config = dict(
    routed_scale=1.0,
    schedule='wsd',
    decay_shape='linear',
    max_seq_len=1024,
    train_tokens=285600000,
)
Below are experts of layer 6 (counted from 0) of a mixture-of-experts language model. Rows are named router (the router's row for the expert), down (a neuron's output weights, with its number) and show model dimensions 256-319. Each number is 128 + 24 x the weight over its row's rms, rounded and kept within 0 to 255. Numbers have three digits each.
Before each expert's rows: a language model's description of what the expert responds to. This comes from a sample of Wikipedia text that the model never trained on.

# expert 10
Description: Commas, "and", "but" and copular or auxiliary verbs like was, is, were, been that continue clauses after subjects or list items.
router:136108144091159112132107129103141143144109126129118117142167145125151141163116155155149144080124142129149111106109122128125130125095121132099115120107149132152135150147096109135119133117117135
down0:125121140145144164075088120083118134173153154124148131103115135087092139117083132155117153141182155119111103129088123090145106081092096121131053138143138124139123106171125120128119145108105120
down1:167145138134143176143114132134093114125137094119121070114085084171094106090126102122074135119150116112098131116146145142108125114141091126136122129082124135103150082063162135127145092143143102
down2:111143161107115125111115124128135082146106127142087145084132112148152097144116152147122132148119146065117148133091099155136106080084135134146154133106145105129124093142127144107072130120118125
down3:144128089132126089125135146168110113128108181144142169108128166152155131132118127118109094064114109099134145124108160149127152096117169118125113148163117113116110155131133125149138131099120102
down4:155122118145139097078090138111175118120127114159126171093128124107158125120135145134126099108117185176116107159126104154156119106126129111099139128157165165100094153124146119104128162142146115
down5:133142095125111149156108132140090128112150137072141130143135129138114122133139140147117136102110086111158142181134127113157156157128093110149111116120129149124135090145105140107117094147089111
down6:110127110090104111118181087156150114141119123101129137154158100109131091145183116125113100082163120138113180158132082115089128140120098150120090130145166095116108165100115108107084117120105132
down7:135112099151159141106132184089158118128145119115135102112097115138094144142103106140088114101109056145166147108139147136104112118166118162121116108096172115107093136126139129119167128157111106
down8:128080140149144148085101101146154110156131129090101111137116153138146127113116107126110095120145154155169142113099117126147141149114118110117137093112136124170116143089100122112137113112124152
down9:134123144131120137130121146108060149156162133126105092120129149129132087156115094165138121127154179150110158107137084144112149099112142119148186136129130137152110154133139137176075111118116153
down10:138189151135118136070200108175163142114127182132105141119123148132109165123087150112071150135162107117126132169126101111101091116118089104117144124130109119133103116107137134131132099100113131
down11:114166131118109125154132137091149088168134089127155142148119125151094142110131112153132097133151130132112143134106142155111077114154144164092098086123198124085142158153098105154142154127142160
down12:144129153148121123132121163107109094139115108109123077142093085143114150140134140129111115132132135164147097124084132135119094146119127145134141148124139148152125110080129122096132125132113143
down13:158107176143097138127107130100109123134145114132138136151104116082121081132161121145151122166128113149143135139180145106113113093144133129144092144101151110141151159158187156140136168147117150
down14:170139125155166155132099141118117096100167147114141113099082098199137106115114159153162118150128147117150094162101101129108104092139157116104113110132131119110113115120090148134162165140146122
down15:121094098129088180121153158120115092094149117115158134116110152155133155108114135159154130147139139122088164120143146151119120171122096140142181141146157117149097122145150157088132124130079116
down16:130153140128122097114151083128161095106127104135131091121135154101135119149100119164136051124099139110092139134134143108164113090108132130109146101097084152106161170149069132173103161145135148
down17:111149148089176201098136149142083148098111150112080143135144145158100109094155167135160169182089175117128187129132144117141104088115104109144090125138148093125127151099145138131145141185130137
down18:124124097158098125121118083144135143124130180095122178144134089093149149146131141125127111100148115130139143139120061116180079138091115128142116128131098124187126141143153150129095179133135129
down19:101128106130134163156119146136135155095153113100106142132107146108145094142123097134112102146143149093147154140125106166111066134141136134133161143140145082105116130104113161114174117140090120
down20:128119154095091130128115121101103147103073115191146113105160115173133113144149130115127109111146099120068112133131148100127144110169150130130118108139105108108139099135171126083128212121116112
down21:127136086093075086133114137136139111108169131136119099164119147099068102105076190126122113130121149110115120116130132133120110098137187138139122113140084102124156089123140102090132093141104145
down22:176128124098113120140131141146111152109099162115147124131090173102103092131096123155133145131143118141159111139129140106126118082155140122111153155090142124133114117133119127129101132102123104
down23:130164144128103140117104118075166143088126099127127136146134128111102083144117135145131123099146104145103118087117147086126127136127137160149129121124082119138100101116100100162125108160112135
down24:088109107154131115102115131136195135125114130120149112140119172107133154151085129135113128121114137137116132120091148141103174180136116112131121113128179130062122130129124103144122124118099142
down25:134131135150157154109173160122105075121201112112168131085109124154103130141127167080124104082084118121111144180140128162178157133087089157075128162147113110143144125136140073075143142133112138
down26:094127102109088176103127127113131166118133126098175134107146127090099159131141111154115149166108128145167135148106149145132122103096145133079153119183098111133133127122169154091092115114146135
down27:149140117149146119142154117143115157171141139125145095121083122145113151133146083113124130129115155115139120149128145110121131120140110165138109134146177130162131115115086136137152141124115102
down28:123177137130163168106111086150189127119155140140095158151131147152152132130100137154131125149105083107104139125162138144116159124137146111132135147138087155144153113170141125101131136096128130
down29:149150155083137139103153089169091162156135130158129142147147116166140107101120129103154133110141125154183104135113140125098141125096130145178131116120156144080132127117150113117137159121118169
down30:179126150127106138150118186107111107093151153120129107089140107164156169155141101141147106165146159121163120110134135090107164158114148194116150137166156126114153091123123124145190162083159151
down31:129150113142141128154171126187144115126174137124154128129172144121143149144116114157151150137141096103142138125111118116133095123138098112149123103152097112152104160120126121117149131107102086
down32:133107105162098078103119090090108134139081142165092134139098151155095104128098161142129113102123102094134152097167096117072103084153136166118143102151072211144120156121071132160134110145115111
down33:119186173147113151122091127063126119119143116168102131135131133125147088113134102131140120141144144125111107144091109140128149109136165116151157142100138074102034119120118127112104144136097162
down34:179122153112142119170136127163147159142134166118145110077157129131132119141174090141107096132166159132099118137104124128147123073131120099139125118141132109134159154170112147129141143120109108
down35:129103142104105138140068133138092158136126097135093097087115165144157118171122153152113134145139119114140148136112130127158109125137137076172134120117120123119145137148092113144112081170128114
down36:134129098132107119121119136148138119152100129123124154113100119143106089164103174125088165131113126124093120084078127100116124124112157139109118122119148144128131156125126087143163175103098104
down37:096133115130134137104158131121075097150112153128112133150082123091097151114108069114116114139096129082153105158110121161131091130092162124107153160120138131079151155119121089138136108162134119
down38:143118160148136139140108163173073145137134145124130133131114125126114102150115103129097114123094155159132180149140111120127135174149118101141124138083166135158089109131147149140159161121132142
down39:092168130122129117157113179180141127113142099081130116105132099132103120095149151149147105081133102171117113149124149147108178136137161108118123099176150103092139096116104135084144150143122115
down40:128104119152126141111133135167105113117113133164139090161136155180110112117101128131104098105129161109097146114107106125124135128139114141131093145081136104149087127135167116149149155145147091
down41:140137153121096156069123114180123141108143109119161132104145180149156103180104129142113143156122132078124099100127113116120129130136130144116159144148148121152076154129121110131144099146121130
down42:140112112170137097092133096061109125134136133139131109146109109158120177140123083152097131136143142143119104135132135138134128113080115124121131128130136156154126113131178132084101115120103129
down43:091129116137128125132167135163117131157105180122133111116127119117092172108115109123128160143128115066126104155128139095122139124102124103138123124139146087086157156145168143146121082107116154
down44:105104113104126162161143112108122075120126108119111129121101131146099135153129125119124142118084114158158084122159138105164137122094110097156117120115104163139109083172106131154114116138117111
down45:115126140096166160107134129147097087112155112122094146100146099142139136127117054155152117153132142103147152133143103126189142118075134134144116158140103125185136114156153100113113123125089081
down46:147125136107161113126125133118082118142126130115115112139175108156205139167115150114132115118122148158127138148115137107136120143140122124174088157168114106161136107115122116135145132133129098
down47:141132134110100118163124139066108089123123097160121133111117105125101170141130117124129154128124148133107106107169106133144141149104116145135151173128142112092109149111086113137136112152130127
down48:121073143144148132139139129156127122141119098125161137106133116132165075096140101136110132075146121092120141131096111118166176147115131158116139111131113144128085142128107149095124105140115107
down49:119126163139152110168122134083111119129110116125141150143135090119123132151158116158146121144167140183114113107149109172088183147150081147094144092139176161108083160136137183134172108146114178
down50:157169136113089125161119139158178140089128143099112136084121136101089112128129153144108105160115114174144125101103143169096122159157108046119098070123147151129143101100134108153085106121092138
down51:149132116122138106164114113122137082100134194115118125163123178120110135186102148172070126084093078148094151148114138131102095137134082078162109128128172130061095121140111128111161141124111081
down52:162098139159130108094121083107149149135121123126171133135099123123157129140135143119082132142163126097149118149111131128153143127086185118155185133127094094140138108106144099071172129103162107
down53:165131159136158125141131125122122150119136109119105130128126121132132093157131077107117058133110174102118132138147120149180112143139153160120123103097142104169130109140085136158166173146153121
down54:114146168152123081109146131129098111124127082096091147126123125122153152127135111117089078136128091110151127102153117122128115113134104126066106132132094092156138115153138132110115116120134102
down55:095109121134118155074098116057102130142123057116112107166103121109088138168140142150130111134098110101065142115119111096185133164159141133106087112141132159114147130079168115091126137122115075
down56:101136112120119108154121154123167143113093147152141167140152140105112091128135134135167142118132136101137154130104105158117139125125129117085117063160122167109157116114129123100141149088106093
down57:091153104146084144125095115146175126119115136110163145082158135161124113155107166094118151106096123092121121148118121085137101119146130164134131184113127110114125134115128137131167171144161145
down58:105142160123115169147124156135129142089099128170116152157123179135083158099128131117088153148089155111151121114174168153149148138169115113097126107133154088127123150179136124119118115145147107
down59:110110121110113112130151145137125108110090147157104108102116115102126122142124135166154108130107149087138159123105150137152107135145120089153115178118129130123162175102115133132140136096143136
down60:106108144117113149127113147133201116107122129147131100130115159094109155135152123150135159139110110101131158139102168104146145112092143157127130123132114124152194162141144156149136098146094111
down61:129103110192068122118144088126115141120139098124099149168148114120148128103125107143136141134096114150125151132110134103172117127148095136160105125103153098105133084134127117114126178165124100
down62:132126135132117147092154144121110142126123109153127128144119148088148136175139111131105101105153141173148146147134123108139148145131134153152083182159156107159138161146146137135101160180162132
down63:107135144119146132146113121117122147088142145167073148108097090133138122151154079141120130174132086140094132137124119113175188133161102107138131120117175132117114138134151139113113107102091102
down64:137114101147123120152114130109120094095130197148131127144163183139130117147116113180110135119128100080148137126124145141089105101131133144109133136119098095135115154143082143147121079140086089
down65:131131107130095112086122159132163173151172116114113093113134124168118154139104149122121103114136149127135149118172154150097117126149086138128106075084132169113122086149094127060141169112128107
down66:163113181104109111122125179133106129134132076122107126091118128140155112096148125041155077117135136127134111099125135122139106114145126158156116138133147120099122127127165115077121157157121148
down67:148122108143124125130143102073164159156121111149145171148151162130096131153147168145119128117157122104113150127096103139138175144138107112123134154133137108178163124135095106140121129086098161
down68:146146120113121156070126148125142134152126082126137130144147126136135146125127136118141103083122125126098128154166119123100115136123070154121134096152119158143112135146075096145130168154141152
down69:108127171156182124135146147113129146083145114119112127159124087107083143188142138133120089099106148124127090129123110151146111148133124103134126123130091146153120190115034124146110111112125085
down70:142082142125153132125136134125122081137124111110110145179186125172122126094145127174097193085180121155122134164143073136102120108100092147113122088098111167158141122147154119182172196144146154
down71:147164105147143123134101134141145174098142150088109080146127149108090151125136132128140122108141150123146138128138106114124171128131136143130154114139160098110138171163145135134146118174113148
down72:115116117137141078099120160107113138135185109146135101132115108162142121149110128181124097110115151148096144118153158082131141076149133166142102131123141105079126133109143119146165141099126147
down73:159078165142141144117162159131134121095165119116107140093127097132113120182159110099121109185092147110154103125131139191072144111144091057153127172116106135130111129103126158122117103122125132
down74:097113100105094138134092135161127170147116118147141079127156100162109120165154137113109076117127155137139143091122149122125138135139105197125111132101158130156102138116129105103182158139173129
down75:123127149157138173152156113114091117155106169116111118161128106118111109104142156096114148103077128112074146183109128146122138112094150113088119152108145118083102124128089110122140100093131119
down76:114161140151114113128166148100112109128124137117155101096144115156140117116120114116092155136159163127118138139136125172155157112103162132114087076108137115083117131112087133151141126107109128
down77:075138125097114132142135168148082092120101154143085119130155132113164129129154127124104134109160137155112148122143082162118114082126112143120132136168109112153116107122088134125132112105145078
down78:172156107163108137122141134100130121127090107126155175146103114104124144146068152156117100131114111124129169131131108143101150121134111125167094150081079151123101132111142080139141118162087107
down79:164164137133129122131132128115159143159087132122133167128106124185141158124087157125124159154122110104098072111136120110088131153142131108148105130147121109113153139114139125127140145141117108
down80:137140122113105121092142091121146117154115109139146188138106127107159185122111154179108140174097077139113140115126140109125127148135127127133146167147147146129129116142153133124137139139112131
down81:102112155158146138128153148093129118109159132147126164142110151152114175150144147103136134106113112136119095154108196121134107105124134143167114151112149106108136112157138157133138167164115081
down82:156130147090152147137136139121106165068129151115118134142170139125121125146115127135093145113135110078152143107133119118164088120092123103136113121152139124146129167127165087128101144150113101
down83:125095128121110151146134128096149083117140106101144144129149081131178136104140150136096085140122134117134130105134158121156147088136109136108177133095149127127188113131155075117122124115121148
down84:141129116133122139137140088129107135164139119135118134153145134095146113137082189120106144126143111128104157158170109130112169128157126122122135129113144069125142067135084178131129114134113132
down85:149117105127103125146126157130084124159127102171113098109121063109085165138121159123151115126102138150138120137179085110140149132155115137148137129108067086105160161118100110162172122141139129
down86:093145116092122132167127146138139110131124125106151156111069148135167135116136169134160152124108153162140126140132090109100137128159125147154104138135170104074121155160147122155147123113137151
down87:079147111130079114138140148128119112113147130137135116116129198142117117095129134140134151161156139163124123115126131095102099131146160156094114123175099155156118073129153148093105107132119181
down88:124096128111117122148115123134111141163141132105146121165117138127131130099116129145130087177106173131156156134064135120129143079119171156146137159143124114138121083151115084075134124150183128
down89:141107168147111146127134142138107125126144135120126147145173164135136106205104138163134151130137133173183104167119121089150106155126115114133148099123096113148116158136088139114105138107118139
down90:132105119158155124096130145126134115094134121144114123078183098131125109120138125130093138148142142153112119133114092106164177128127123147143132114095145119097134142141119143151138145103119126
down91:145162121116082115139133138123165110132125079193116104131101093117112143157090115088224161098143156124162127145145165119144125138146110117163105104171108142116105133153117123091141142130118099
down92:137120167109121147115125135081134111109148147110150127135134151133175080163160190125190147133081106086111115091145137172134166162130148116114157134115134144145102129118128148149139071109183125
down93:151142096158113127108142128138120132164095137139129131103104102081120128145133115172124149122155148106156122175148103092163166125106155114110103106116121140094092138163125140115108106093171087
down94:111139106144150148109129107105096110123133116122102136161106114108123162148112117164128141132141105102138122118127157110103126120143044162098177139113104144176155124127131146160168165167093163
down95:168158144120132138124151081090161118116159116135103115176071135127146150133135125146174152159150119122116083122142129085153149174109131125147141145165167123091162149121156137152134149126157142